config.yaml
router_score: "sigmoid"
head_dim: 64
norm: "rmsnorm"
norm_place: "pre"
norm_eps: 1e-05
rope_fraction: 1.0
extras: ["capped logits"]
init: "normal"
decay_shape: "linear"
doc_mask: false
dataset: "wikipedia_en"
Below are experts of layer 4 (counted from 0) of a mixture-of-experts language model. Rows are named router (the router's row for the expert), up (a neuron's input weights, with its number), down (a neuron's output weights, with its number) and show model dimensions 0-255. Each number is 500 + 25 x the weight over its row's rms, rounded and kept within 0 to 999. Numbers have three digits each.
After each expert's rows: a language model's description of what the expert responds to. This comes from a sample of Wikipedia text that the model never trained on.

# expert 46
router:511474509474520491502504504470497504498539538542532489493488508443491469474483486426528499496471467505476490508480533453528538527497503562514506506500533498550498481532505487493546467509491531522454463520439485484522485520499482510503491445484494535504480494485499462520480498498484544535491497532535564468482507512505520493480475480494518470488512468518541493482451488480480510501550537510513505525506464470518482564487525489484511515558532460512474527510533485530497509481513550508538477509509485532498509478477497485482497494488478484519483521529498483512511494483528523514505498505458507516466487445483503505540487469515502477491494494474499466515489559515515524496486515498517547505521531516502539521573519515462475463478485526501521514523504467485490493532501461
up2:531508546503545481488479518501502492519516520497556518498501522446495527449503530482455505517528486494481466544462543512492480508514464555514498528502519492511512483484491514505554496477522511495502506499493501499508481457528461484497476482491519529534510504506514463530544444453479448494532493507489508505518485522483524475464522501555536517516493518506515519518459514489487485527492528507496544523488479491533472558521523502500496477551472499529495480502537474514534479516478499487515460470482481495476516472495477521523493486516488481477475526516526479515482485485504521505466503512519528538483515481500502515492465460482476473520548491453470453465464570517493473481477530498500543506524500503471432516510463510473461509501475467524452480495518524484516465450499499
down2:497500496475407507503507492481450541479461516544483515512469517530466476538495477513525484470493530507509507478549466499532512486539468477526498466480504512503468462481499496497482506484467491488511497485508465506485464500512500510473551517497493496452511472514487472492474504482467495513515505476529520473514504527446458501525493476519533478447545464476477489470488516517525481511475448481465519481509491479517519526508516470529486518529551524474521494536516478494477505489528558507511506515508487525511518524475465500511500483547534571496517499472493499470518503463429491472531510519522501495523477504518450479519524509482505507503522527485543505504513464511477498518456537509497506501510521468524527496534514533516538535533517471444483483493518469516492523548504528
up3:534496529494550509518523498475480492480517462482556458476488495490517484487486442492514505460506506498512475537550495453487544517508543517487453469494492498539502477506511483539485502504477515516528508505502442519495463553452467484481534521453471467484510506528461500496500476515541504515499463525487472481470479476493511509479444481540540509475488471506506531496459532524511526527489512462519480517507471489530481517473510473512478479517499523511505496545493469504536501515538474541523526532486492509523533523529501524481446509513500460496535513524467499505493511508521522528541484503507523500474520504472475469500501491494521475477502481454496496468504538518468514502525507524444532493516524495527480491524482496452510484520554464493468508564560536513521496505508486
down3:473488482465487525494535514523501488512519501542541542537449484505484517473453523510492490467544495495508545497527530493495482474506481486540521488496501547508493478503490497543477556506486552509499496491518530434546508467513537567505484483521545499531552471424508508500505498493532478482469496529507524503482495521514513497464488488477496455532522460550535523493534473501549464483522476480521501528542490531487526521474506510544518516526489502479489508497509529515502461456521523508526500529524497502507485504513455448531516471527528560489469475510481503468516494493487449516485531490520504494473520510494523509515482507544476484495536509515517528521499433488533500511489498506501515514455533493485513500476480524527511459510471503497525501457509506509489519513485501
up4:474502509493483545506504452486534513487518469523465511478464540491486466489479490484526529513504469506468523496499530491493530512486506501526518489470541490527463478498523533532473546469510477510511512482487445545486526498485501520523475485484532483464482546504436531528504511465505505491503510521546515513455500466491490506521474469491567520579466512518518471490551520503501544524510505543519504489527462494474481482470532461533521522493555485474475491512517535491476515498496514479486503451475506461481504501443474527475483535543464487511474507526494493498524478494535528527513529490482512537513515502513502480496469485482495516497503540473485478461533533479500520518500454451500501478496530496510502512481485487508466512490499471463521449533501490552501536489510463
down4:481467514531525500522503516530518440497511532465533505499478465513501489489507536467492531494525495540503470464486494516504514508507473493500502505509488496506482494487537529475495536511464494520542476508525520466528486504527498431511522534502547506491556502475462518487498458544482489540492513540487471486486482540480516480492524485479532437515504476473478495506507483488524490501455509512505543516508514450513476435448520524527527526515455511468507479491503499488505506489521534521468524506496491477512504520502507504511528491435546498491502502486497493459487533456458454522500514498505484536538456475478487540494527539518472535542478524485484515499486498551525481494504521488513515460496459496483557514524470503495541501495518452521554541500513531505510501512546487
up5:468489531506495519520533498488521487483491488501512467522488474489496487448488505496514509497537513514459463535510536489510488511507510492502495520499551515502501457471468516502545510522511508491436479534537535490548543500475487492522480483535444515467495516474503488506494481515513465481515499475493508494485506527487469533487487459467511497515487480541473490530518519497520518469555505493485487505436484541477494473515483566468488515529482508536447454480477562464521417506506491495457458496523521487474507518523497527498457482520462493536539527499463505506537505500525539479482468534525529517491458468472479517545535488507496527514491466560514502488516492460475497513501531505468488508515479491518530496488491474531468472518509510514540530523504485492482476515502481
down5:522445529517516494513471515507500489461513496476493526516490490501529506524507499484481517514532505495505496501476489500491491479483500492497485550475528513523488535466473508490488518504490490511535486521501518536477501497448500450484473497456493555479547544505520510487503561477471469539536494485547477494477523530488488469523478511499430482481536468491479485479515508487475504500507525530517479556521466513502511522489513499503502488471484474463483518474516464525496490499487486533530533501548503543487522500466465479494482456528476506519472469483473483563498478529530413510525490470520502506483481548525489511527462486475519444455506517524543439465486492523503518471523444462501458485520482491498483496503512473489487487539470513480513474509504533513500449489492514
Description: Noun or verb stems, often completing a word begun by a short piece, taking suffixes: f-ract-ures, f-iber, cover, employ, plant, form.

# expert 40
router:499492504489511491497525482514484534521484503515501537531544519474488509476463440475506515491493477474471494496465483524466523507485503502467504504495506488511515506532483499460515510498529489471499498554488495451555526523503503521466480455446523530497495478467481476506470530475497517527511513491573546473527486508533511513486467457487521521500460430517504459503491491488512528494494507460490537524535485474509500521475538468512530500503469425522500516510494512533498517477533529484499485505540503518444512518502475499502484490492454502510477485488502518499553476493467541472442478482478508450488449494481453502508486534506545515512455527487525457478490508501498505509481511526497502526492552532495510491502494486460444456461497504497513496536536470531496473484515485
up3:448463472538521489508529490524501503499476490496475507468524557539529507434479489490522511531488526521475490476488534448492542501509500537507511509538538506502511509509469497433459525516487478493528523488574553481525487465493496513557515497487500511503494470472481511500506487521566483525465577488510513501454499476459508506482522474520512493496495501492499518490529492533501497537490452481480496520478502536519499483513531510465522457490515491486499497478504493504545509467475455492503446510500470501495475504476497500473498509470453477491530508487446505471518511505516520559455486517470491471480468518491510504515494473522516520513524468523512472503484530498489522516471528533509468495451527515510494468506530489513458478475556469485528483497517515525505470485477481
down3:487498533468487530524494494470482500477515511509498493494528483459453515496516522503515488488507468430476517505534509503501508481494518471513528486540527460519515455422474482515522531489515531475495495477468480504477488527496523484442487532473515476537516535515522473505486494488459504506495474531511483526563507523485460517529521506484499496488477494505521498483510545457551471468450503494491485506525497464503469477501473482504529506515529509481496503519480515493534504511478527521445487509476512441509567449494513516497479482543543498516498524518515479501519522485493461454514565513489467503496547527506494506499458517477498498507473541498528519489503470515475481493493440496502533475528501509477524496518533517513548483552507509541479534464450505499520513505514542
up4:477479515507508468473486492495520520544532492483495504486524478447529495516510406471499503494542478572504501501502493481485522537508561502502501520482517514506463540505539500528486468481500508484504524453496488488481512496519502477481462520500535487474500514488484492515523526506518510506509515512473527478457494444545521521485487512497462516490508500501461472504483519489493475490517528513507518495463477520536524529463482523504467498488556521479516547509508500505480464494510509492519485485532489510424530511542524485544484513501482505532500485538530500486522500548468541523502445484494537472442439492492504485497508521519502501477464503495523494509520493458487486483514534481527470480513507494449582536516471507513488498490470536465515523511490488453541490522485522
down4:499544495494498504460477507498511495492483511518518499493531502478485530517517494531518498476507510466495509483516471477497513477514491448512480483513489498514470469463477527489533525481509459534488498496556491517524500509478522502505540431531480518481511547507510452462465493523541503499484479481522513480495463526501516541518525512482500518500518526491479548516469517528529512484474535513496525507505544504494481488522486484523528536472488469529508484466451487456529512488479518493475503500477523477529487454486520454472471503522500514492550512484508543521486503411486469524509502485493473478520517527522483492510480528506527472520538499527512497499455486517512466507459550557464476476521498501511453490481469504527455549485499486493469467532535495559505506555561525
up5:503466521493517464563489472487505516515468470496468507522511477517495469513504535467485502508508482511426477469523487504525502439512471509517507520528480471498535523517454521508482516488520538472513537509478493521527494518493554470513449525468538525522537514447525477500514496514507531499500487522531483509503483545488518456580476476515490498488497492477509513537453481500501485461501463487519481482555453534465504468495513467507480478451528504530499497494509492468514471517521482498538503498507502520519487481530478506522517497482522513490468484514481516477487526480453476500521449480483501485481483505495479530475517532460526472505500519525511502485493465487519471535497559535538536495498496529497556478502479502438470525500467513487553519494491504476482507485460476
down5:492463439533514517485483529506472529497531510504508465488488454511486507536508519476505479488520491498494512494547531471509527497513492459482454502451508502503496476495532526536498518504455485512462525509502506519506503482531519529533506486509477543487465483484481505455496493506489510513504498462480521508498468462522510448456542487491511514495528486515491499514556538482548466510531453485453525471522521543488516507467509495519494495504495528533461496505477516515532516515487466502506528516535509513482510520480540455489510516508512487456515525479551514512481517517540483508511508479449501490460506490483535540506537519511528487527538490504515526508504495417406543458493509466464530473506463533516478516506486512536547522492530504473473503481536498497512473495484510
up6:526448532450525517455525498486475467495547488495477527500442498503500485483488505480485551455494504526465473470498508448480477486500551510510501531482509498489477479506500500504567488531500521492519517508460531475499521500488531492501517529542512485487474465459514483499516510465550527505534507488446487487491517488503500523533487552486550472524478531517499532459528517523457509472492482464495501490541504462518506533500517558482486501484404503483513494468570473511513540466511474541525484496512499483527459456467489517489527485468491481476508488481482489479524485486494506521516504496469460451465513470494512499509484541511493498485489521469527511503482489486523512546490496522493478473512499510520519503524500511507512521518473516532522454503487521542508510462481485
down6:506510487526488510512539476510478483507484469500528510522509489505473494522515510489534464528524496484531519511480481544486494484479521510500509475531488500485502542491450548507448467484503516505507481521494434494508491485548470477455483544458472484520526470484477505514508555512480452512472506479537520498531484520489531541454509457516496533509488474495527496551528462522504536488542493549490509466505479500478524515507476533520507481520476478567522483465496477522517470562442483483483485469502480532459552523473495527481505481526499464504502509514522535487529494537502504549487527515480509471510506522502517477472487499462493570499478495500515481526452484514507493442495533491520475554512513466489494496493479525532505498500532489479494509513538471526477520521497482
Description: Words of place, direction or order after the or a, such as left, New, North, part, end, Second.

# expert 25
router:509502532542516513508483485499460515461539450507519514515469489458497543501470480468521526484497495502455490502485470492510521542447482552506494488547519488523474514517514438436487500488494526507487499483474487517547507494538518494492498473501522494499480461497480457505501473516509526535527515541572541516478516548493498520509460470485484463467513480491558487526479453494502511462516530489525488509518492501487496536485502534499495495504539494489456530520497462497510494451505513493495480489498513497494541502468481480516448493479478497507479500499511524493510506477551548483448519535460513486507494476469464461487489526518472502499481540492506492502518504483489523513492553533532537471512544511510537510542500518475500448475511495490517504525483453501525505542512551
up1:484495500486489518492534515523495455486507497480456496466512516530480495534538492474513491485504517548529481475494457497472518478505512478538518518497504481449531471496479522453520535538478488498516497570492543475460496516519515516491474476491491461532485520470516480519536475498491541502490467512515462523474493515496552540474495506495535489487471506505495484487489485477496482505505486471515534512494455506528488481505520501456504492529492516491490528493502548499491469508518504479524554476528515466492555514479540494475501513516517497503489525492520516476528461511528525513453466508457517524469498492538493543467514478528502540501538539510464520493433498516506512433493500437526467466458506465505498487464494495499508524513551522509469482565514516483531527527547492
down1:532537517505495499469471461516511467558508468467509448521519486500544500454484522535484480466517519508518504513465493470552501547523486456516496542520489529467492485499498495512532510485499465526503509466497509504532500485453517510507540478516522496471504495534462506505494490474492512449536531501503505455482558506511522486498526494546474517485525502507540497471490510538552510537475556492502504499472465456466456499509485555506454492496499524559508500516546495510525481508514497458495458531472508474480480490509480485493504529497506484524484515521483466518526539471495515502532525502521516509530507499473476480468462510497497488509498469445536502479536490499517483533486536541513485492467511529507481477450472512459495492464514537488527523473459476503448484516485507
up2:523529505513488476476487545485488448524517508491501485516496487523524505500499530453490481530466476477530525505513535532511542499507538494480464498497478465511487474522501487507480490502536475491548460478560545485488507488534528480519524508502511474531499489486470490541490554481459529507531523495536478535494474503500480517526494496515485501478480472495494491487513551532490471442553497510526480499521509518455537492502484540473494492470529476457467540528531481520500488484492544460488520530453466541546501502510491506512492489506515509519469491527511499504477475468477524441522524541497501526491509482503466503494473489532522509448482516509473468512517568535485554497487559490523490502506480505510500489524476510521445470497509456476462523484461505483485535524533478
down2:497488514491497508548517483501475506499496529494531502503485474547467489531463489489504512516459475488497488522469493557541490505522455488503517495523533504485473477516493500489510555516493490531499514542496468535482510519431476519456532447447462434523446532501521521477505488512510507489466461497502542431487526470522467492495511520539491475475526505536470525472518483560487502551488510517467498449498518484540486461508483494502484520500498504470540487517512495485468474555510531530498503491494504500503505454468500541492481502575505517502501526475471506487520520536461507498498510485525493509520456487523503519500476546490495499526525510469496505481498454471510457485495516480511551527516529529486507486478494511512474490529517510511538506523502497544522495489451499
up3:480528493506487484492496493471484536487514504483523547487533496500492478534475482530500480539515450492531544505471557512474504488424530515496509502498492491543477473516460518505486528490503487444502551521536501470460473470518534502455534473500468406537489517498521533520477516511532530494509566496439534502477465486495516505507484507506508493507531491510485496508509527544523487530505506543509515536510471508533505509516514461464533512476511505446525505519528471500486477511476485483473541511482493500507497512529532537496472495511518502518477472517534528497454532475519535495515517474476518477492518516498505488499489466533481504533489491500558480550517514481497506523530488509491511505510527503509511533530466471519474502459453508519496502461532484478501465507456470
down3:505534511501505487537527530553501491529505534517487453548453522518499525462479510468490515532480540507474507497486466526576534550476431499495506528478513483463430523467479494494524503499512501495500516522465513513537505514491469477484512483524479520485480486511487472500481489521512520471467498513537530452510507489515474510479506525478444465493510497507533540496527465518452500481493478469551523498522531491535484497520467517479471517464514493505518520499480500469526483474467501509513493464478523526449506545481538495469483490485492492492482549498537513485514550492454476470484496513525479499528539470490484509517493525469498505511479543525509522522485492523537494483500499482487542537519528526492521550491528522494538490509553507550492505477512532529505515476482485
up4:525498513488505464525490483517524491483521488500534478529505500501473494524459511520483529504528449504539510487478528517452507510481492501532503520518497486502495487508470474502506469515483466524517505493490446545482468539487525505513507533540497515502507477469512511463515508525502443496524513546526499497491576543521473484505497491518484497544487478493516469506445537515466512538490514512475549476492438463509521497515467487518497488506507510488469527530514517447477493492535478492475507471511490532542518481535525558487471487470465492512458479490526486461473488468488503482488499476531506494491491505520452514522527531545490466476508529499438538543494511507503477533542528503526443506520485527526533483500508449460446524499486498535496462506479556513495515495487499
down4:499509499470528522479489490412530491496470503495460489491517490518530510497504520500512500462481540507464510507505514520539518539478515508498506523504520497458501503516498528504467511501523484485474460496483489523486493459479492510535502456472442472476468507495503493506490498456520509506475572481515523468474471480533592492523529497495474537512526481519504516478483534494557476480489479511472455528532502513486449462535509509487503485496492492502522466514500450508540507481463507506502526535525502478498481481459505482480472479513528497510517520526426498504541476501540491511543476494462540489490525491520522496474462491504497501538475483500559484503499476502556484507479526492509511504535525503499500466472493501532518494459451516481504567484492508523501465510511460
Description: Common nouns naming a field, group or institution after "the", "a" or a nationality, such as film, school, band, basketball, label.

# expert 63
router:465508504557491493528475515452450471495540494516479479472521508476486496499506529495494505503515480441456470530457516462537499522478516493468498463505550492529527481529496490475513471503507507527501491491507503508505518461534506500461483453482478515541521500488426462524511479513502514489538504520526533493493516521500485528509492495507469489486458469512489456516520497462504504478490508476555489548493486492502470511491519532503516490510481510525475561507507469558527524473536531479505496518494515453484542486509497492492498481504488491510506520496532529540491502506538549507490534474493533479495462503491475528554469512509544502455455550509469460542463500480491527549532521508499532519467524487449517522539487477462482524503508512513533514504485483500526458524510496
up4:523475544492499519563489532447485459500513514496480451514475459497519462512489511486504524473497520512510486514516452518518509501545497505502507528487445492517514506489543507473491499541493527534516518515485494488525464486552482494540514498483474539524489514463503500515546455509516479532492479558532484504529476475519499484493525467497506525460509510480453501487494523540484454485489511485508508501513467517524486477485500523463500496527479504477492463509462518512521531525516523446532554464521502510528496551481504521491496517512488483506488510521525514443534474462526482478472555513480464495528488450506486465500516496540499529525496481460556514524512512472503470483465528487520495476470455509447504502484504505522503464485454508485451470460466486503504460513483497
down4:493514425535476504482491511492469501502485516525503513489470496449491503483468476481505492517507485499544529501482502463547489480466518507478470472539508503489528509457467479521466523499499466508479538480534501514517489480442529428475492463453503479535495477527492480505488520463480499449473475496495465494512523478488480495531488519526451512508477499490532506500473512511500544493498508493506462523515476491499527515528499487469496491514517497523479536498483497513515538514470498533477481483514557488471522475493460499504538513477482502542522492495492536529521481492464438509533522517529500560502499524490505510532513515491487482529499561564464507536503517507459524524509530480492512472495522526520502521454577446512485538491501481482475538509515495519494533510539528
up5:510491487513520507473460540512530456513481469524496514510465466524463515541534459528510505516504514539512482508486500487515509505511506486531470549507473512502529485558495526544514513532488509493536470506529502538514547543582541491508485510489513507494479489519523558508476539505523519488513506505555493499503546464449480465510514509495490504503502509473491521514463484519445495489478484554520488491479467513502496497526478529520506510497459457509543451493503495501489484515503508473486504464502464481446463481492496520524533532511527492528497476503493517453516521486549512480511513523535523476500515476489491549534467479488470525464470469499491499515502499502485502533494509542478514507550444484521509480487480509514529506519512479555472525519464519464513525503563517
down5:508464479536494499548511461512519499536442501504471522490528529530524482460498505456512480517475524492499527505487528449486511496481440462523476519489524484494491482463471510490460518490483495525490537517492486469466508465505457473512523538509447492496521501500538478508490447481476511505483510543469527461553534523483518519454497496535533500492538488543533463525487518498516504487462474477541472491498537497502521499487506507473496476495498456444484494511478509506515536522524492504486506511483522521554513513491488477550536503474452504517493508513485511515472485499488501540516522475516504482510476464521473466476494530463545489511492537524501486524494484511510496464500507466513470510491480518484523492544478534467459462473520477529504496462550515480489545459471444
up6:522478511544527466488510501524488507541483511480508497564543514510506520508538495504493503500452482513518465524503481464478505544511531483460475494508498484525487499515492479465491502468481521535467487467486520519540505476538511522519485507497574480488559513525458482466472516513478498515498471516511478506483468523521502487439513509477525541515539538523520523460470513517513515455482482479454513540525528494532486502502464438493521493508519533498466520489494496515488497488514535480563497498468514533475467484525463533499516500491533535520486456436488494474495560530501496512486485479491466468513520513508550486497494509525487490492548498484515478514511510504503546500500527488457499451538488483504481473492510452484493471513492526511469521493520501478492559469465479
down6:510531488480501499495502449476521512473495538513481488457536478520487518507486506496484536483567521477477500485497540543475484459489509508520518488478510546454496496497532527512509488528513476477491474519471531497505526471528480464493509489522434524525462508526526465527528455510500521489494530474537510486552511476498527541525507494501449460496485447507444464528510466529498487526493511483514488509502530503399527470514505546499486484482490490465504503503548474487512552498493506475487484481551491473485498513494490482526477494483459512477503546512473521554507504487516475501528521516546480480441514531534519526510472486479484536482515489508508491489520510478492511483503495487525473519519493494501482552497473462519466507477518478483525515479466552492517467507484495
up7:487546462512545480489522498476489543461477526494504502509510485478501505497476519533520485516510513450440461494500503485541531520524476511524492514541475444559495452489497515472500504467497518464517494480508486497457506481502536508488506455487503520478495484502463553469512516536515470495513529557538467492482475520492457504540509512515489460476482450497475461477500518489505470532462528526531508483560511536456476526502497503516531510490489519528480469469474532491503487503519531513470513506507442513490486519539495504523513486503520532543477479479509478497535449491522491485493506570525514480468475515506492473500512505504469449507503481469470474511499521514508511494497541442495494474482510517531537514510482497495503487513505529533494506509525519528516504438452458
down7:505433502474463458483500481530482509496480504483531514481491509497523481471560497472494500478517526508510520523485517453520532518515500506503477499500519502440520488517521527488552464483491450538495513494516482533515509525499524512523535513510523462502492452523499470508499491432518498498461547466497531535487520454505529492453509506497508516542512531506463521509549496461526497500495513539463533507457523490483488554492488494474502498485505500487490531539468477504493516518448504481500485463491482453522524479450486521475489524476477498475432501444537496534493540509499514532493480485528505499480520495473527513528494504488561558494508540495487469532518524482500481523513502521488501514502547490472482508516564514534525479510518465518517494511503505455486489516532486
Description: Prepositions after nouns and verbs, such as of, for, on, about, between, regarding, among, plus the -ig piece in Amiga, Merigold.

# expert 11
router:493521511528516495503486475502505520524501488487500554535460474456478513473493478485499525503463545466437481543447472503511492499467484544497526466507533498540490516510475490449493497499474515500470509502457473501559525495544486496510523463471487541487487481503495491551500490515490518487538509517553558519481480521494492495519480459462488499504480492526540481506496499492486532457518483509547492537512498467498503471510497512516513531506495517527483501503533454532504511456506494464525489483516501516517532537441482464491442516474478513516515528515512502483521507501527492521492541488488512510450454526488497538530493567517498502474447538500495491492465491476493530509524544528531516533501537506476532491512568507495496502475529520496507503462480481517481482509520455
up3:503498491509448499515504494483545535507539499493523502508491499480473484485510534480511497495523480490459483501458572508492506461490508475499508490531546499523485511496514488518510474503478504507510566532473452511542454497504505503471471457476456497481525485522527480575509490534471544507515484497469441526479495485485451511502470494488561493519477485492509487465518502487470517534488508501534530506484490545473516504434531473459479473551512523487470520505524543471500505473528492487550493508476477472490499439467481500487487498523505512508508504452532483505456478509535505480499519512525485539489493538533511517508516487476469508518480519478517488474503496523549462538499451509523538516529529493523513500478484525497505495492486535468509482541530486504475471534461479
down3:513479497482466525518417502528479500450477508486496532515466522552511529544499504510531518512445454500503455480494474446519493502469519507490533517482540523519474525525476468534549505527511542550502536480466523502492496518496502523510532510543511500484475512543514486508481518467520523564519513469477511505487530516498479475466532496534499482514470543475472496482490500508505528544518481485503472518510510519498535481474515484525469493558490512499487499479468526520481489471497495479568508522519417517531495527477536517503524506518487479503480483524500480508481504515476484485503481523512469493501465552531509499525515512466452501483506511496474502519461517466523495484502475491439530508478509551517492454483513484503538507512488515517511492519512536449517503504483509
up4:500510527546518523500498524495465507495481515506488496472542516527465532475518499538497475499500516491524524510542458507470503495493539506513502509442508464522483460515456497504469505519468541517495517461517490541509524486539457493493511460474542471465451493485492483555502527502489483464531488480484452483457495477543530521475482465519479491487484470509526516470470489499506491446522439458499527492498505443504513517499480504517496504467491445503505530533539512427508472487466494501513472529484514542485497488540494478518492512504499477475528513512499485498472564528446473497510479511498495503513484512447501502545479491528478495499509522485487482481489511496521506490520487481532488517501482542494482513549521535460472507487456464534491522487488511530440489514483455
down4:476493526509518461529510485492506514545528503519532494509516512488521509451506477472452521513520501496481525504493495513526507540480505527503493509491564469522460520455456479476509508459499500507514486499475496487509494497548473458489526448518495516493441439493514465501483516514501474560506502460526520498526497482488473503531481494480444509478461510457501452439481536539489505453519468496507466473509462483516501462497459500442487517460520502454476452499538516482496537494493510494523492498481501516522486472484466493534520523505494502473503524528496519481507495460526438515526541476454501489474509471462527509526522528499529495495526456512507474507498483546509505503512519511510479529522510466507527494456479457487497467481538511517484472488502508540487469541487500
up5:497484478531507464506490494514495511500512521521535512504478471511495481473491525536490543489466505494499471476471497472555514533487486503480498468502514469448504523470494461440495513494487501522509484524494482512512457492467484525492462482479524470483490504518506490499480465516465534500505459530495509538520523507493508493502500509494469509526470468518504462538536548501490512479441509488508465469522502439460517478483502460482540485474458535510437556476533424454468478510499502510525533503488496524524530476537492510521501520488474510528484476505506505503444498507505521462481486492528531501487552481531481493491522479511503493506505505467523505449469492472475482483522512422503465471487487505504517530522504431536470519506468486493549458461500502514506518499495509
down5:535549519501498518495512497454500532556447509516460491525508510484539467485507555520466508518503518519472490465502494493466518505487494465487547510538505473503508497517500522511526507458513497517497494535492515523490507538474513507505526501480481533487466471453495581512497507483531514463541485463504491503508464489564515525476530517500507504513521526494483544493480508476497539489486538506467554459533490505515475530505507488529494467486530462500490570489491499474520506465476523508529485490465543479512497497480527507502486537448482500498508499480489528490497468479489450498523507487538500481535574468484514497455467490500470493544505480527487521486519481525503537514510556537543465512522510495504497506493518514514490512492547553481480494552526473485508513470496495
up6:500493512535500495501465509509506507509463534517508548468463554496477517477487482478505478457556571499524492493491500502474491505511502496504500533526513516506480534506523480490506543557536525519498532538469506564545512496516490500578486508514528540516482528519485520493503477535506488456503488529448458473525486488500534500453512492468536482500482486501496502546475504517454531504437513511533489526477501510486538491482502505549518503484514520477483519468510507537504501476464483493501518481479519520499500500487510480526470532504450515492515480479472519534508475511446526487495523495445520519461499485469500502485503513509488531501495475481527493516488463541513488522503486549527546515503468518496504505445473506549493528547516489457498484505503520548539537499490474
down6:498476453495482485481476484507527485524518516528504481505502502479472509489500495519485498508523484463506491507415498465500488494522496469505537490486507487504482483465493453485521485488461474503516502460491508511469453471510518480500543514523514516462525473497514489503526518510528473492498515465486516500471490572468520474495472477522464502495526503517521528526579517496541456470537485469512484547508517524473523488478462501504491557518487484521481507518466510543525468491498466546487534456482463506487516539499513497482507460445539512482461485452491541504498518484539500525498502494495491516552492537491490511516471481500486490490469508530524475564480520536512557460497524487503506502524484480534481552540517512505526478501523521477514528474516506471453518481542477
Description: Words about creative works and careers in biographies, such as played, published, film, book, art, plus for/of after them.

# expert 30
router:514464532535480503532459515469484547499529475521486538491528517503500514497474471504524506516505517519490471524504534462492493505465487538508506515498520475515518484519476481467526505469510507501489453500470501485511517536446499533464504461449470537540483523501530470500485498517525523517538459495528535525515494498461506481496484477485465467464488509515515437510521513520495546482512510529487531530517443515498504503484586518554507534501504468528461524523497533505467505487511491491477489525522475500473492489485472517541470510513475486522467483536497528485507477478503506501504525510484511491453484529479476516525473482496487481465456507501505469519479512463496493524516528521500474487503466513522530470523559530489517442508483497523570543508488469488479443516507542
up1:506471479498555529454515532519504484482480499505456518481517520503488496505517475508503511493490522462496507513481489476501474483515490516507511521466483525478514489508506503491505530518449498500484449505510540507461504517453493531502479497483503493478509525532491485507503504515491465521528473493556496500440512507485505522458557466477488481512497502489494452509549536436490482526497542520517519513483546476541504521510525495501479516538531461521487512520521492496515484500494439497501486499504493469479524508498527474510533568514505481486523479469519502544501504490488487523530518501488451474460443506480501517556550521549524487457523500522471469538491516517440493469474510527508490478442521509541496462500546529480466474520519506483535507537506476474451452496511516
down1:520538519511529504515530450507519544545504466495487504459474512507473479516508488483507523531499517486475477443500471493482481510498508504476509463539492476502524470493489499524499459496495523507478489459470516478513470464524459503526522515511508523476475464531495543507467483508494486485479563547513529471489510463510518541552500519526496511486496494473489523487515443530492443516477478508462487524518492504485524469489523445518525515501509521509537500491511489498449551519522552519503504493510524482498498451498482497470537519456520497507490542477508504513511551516509508484485514514479505465497534480529509473453525523486464528511546502460507528488533524526574509507498494486515488567478464474450494463522467487500496525453456508508525477503515462516501483516500512
up2:509499514517465510489511518474476546533509494528537517500521502504481494532491529482513517495481484536530470464473494505499512517488492459492491513484501518439511449510478554478485532530530479537529409503517537483483488485543470471459540508498462517465502481443473513499463444486483524489462540511458479524495486505509481528524474504505470489473473487461493491489521507533462467513453486488490464519478471514514479520554511485512482490443498482511492452466520512483471517532543529487514488541498521465495528544488497497510481478478482472525464492494452473549459518462538481464475502495492472457514493533543534507543493487488494511530501527516503506488518527513480519513499493510489485455509490507507512504510484508522503464495472481539478531482511494516527489528486485
down2:494475461495523507477482493494512487499526497476465492559505499467524477500487485453500531510455487528484523460530480508503498483522457497477514466493505515525505483475519499512511504492451488458515510500524475492470504497471519461505502526485517492507525513519471519517515491465488546506476465558524493480497554506495505479498513502514544448518532497521439495471474525534582476503488465514493520497537569491489508516486533526524513519494464421509500504448500480512509464472472530493515497456521508498515489489486524491532495519497476520454529479517498496525526535554502513465526481474520510483543525525526463532493469467499493464520537494471519508506504456491494525488531508452468527493535473532532475517474484525490505499506483508543505488518464499465500460485464520
up3:486518485506505479532472558484505500523493504547474471538475526473494484479490512509476474497468504542521506473524487497523553511502499505491500499506488501479520474520527475443456510485441502483456486474509483475462447513499497550476455528463510454512504513504526486494538481560521479496489488460538504515515459495480523515451501463504464516510489506491526522434480485494506505506512522505495486483511463479464474554452508502502462514513514460492548531491518507528516483516474519533468524514489506483469517503500519515486485552470524531479471506472497553517504487550535529485483534527491535527500453478493497522490515518514502526528508495491458499516504478504511495466484545484523524521493527498496491499530454464503514500505560498467503532527491497426521531499480502
down3:502542460500500481462518488520492489486521474492521502503496504486494492503502510458473508540534513509531466547482495498564476484456485493492522527500524469517532497485495501500519451463509508534503522483517596440471498481472462472499512517501493473480518503510473471486501518473487490511538503483451492527519514541489510431540484501458460507481538545532507487522487501456487510538513489492488517531473490501517525478456492494490545510498452522532521498463509505451465510480506527494508549492503533516477495455527523464506510466477512480498451544473477470487528517512527519509493475500501464492507452503485511521529533504502487498490479508517489489489535527498501505500479484451507489508527501477492484532507569515506465459507530520491486526481482517498464461470455465
up4:505482530435517489502499488517536501466494500531444463509512517526485539483493484533485529470509464482477484494554491490497530489491489482526476516520514509486453518496505461484471507487500505495462503508540493479483478509450534499534522474533489518480461470477536546485495489519471472487512483524521511453550501497567500498458489513494494516469539513518501542544513505463513493523470532535521534485477497500483520514500521455531465490487523493537524502555521501513450514544487448537488501466489513486492500495514458497478525446533474472485493505534455485552458493489460481479468506485496506484490493501492475522478474447519513505506504488490492485537503498475499492543484536522504492493495530506469502467496528524499525485436473491463510504488521484461472501514473440
down4:520526467492507471438517500452483473501493491475521495524554456479492471524464460539518512453478520522470520488510477488514490507520523526525486537487457502478519483458510511511513533524491460471503501502494508537467498462468541511509496477488460487498477520520501523462502466503520501494500522539502471487521518538481455505546484492521510441501481520517505480501456423471524464495498478501536498509536535455537464489477492503533490519526450517494459480472487505483515469502519536482472495506490522509500488540494511467499473532523491518481512500458517516534491502516523538496475455516523555502497543505481520495495433523496520503505495505525519502487491458521443474473553485481477466488534534519481502487460473491502495500506483497518514485506517532516495523454540516
Description: Verbs right after a subject, chiefly was, is, were, has, may, been, plus adverbs like traditionally, still, also.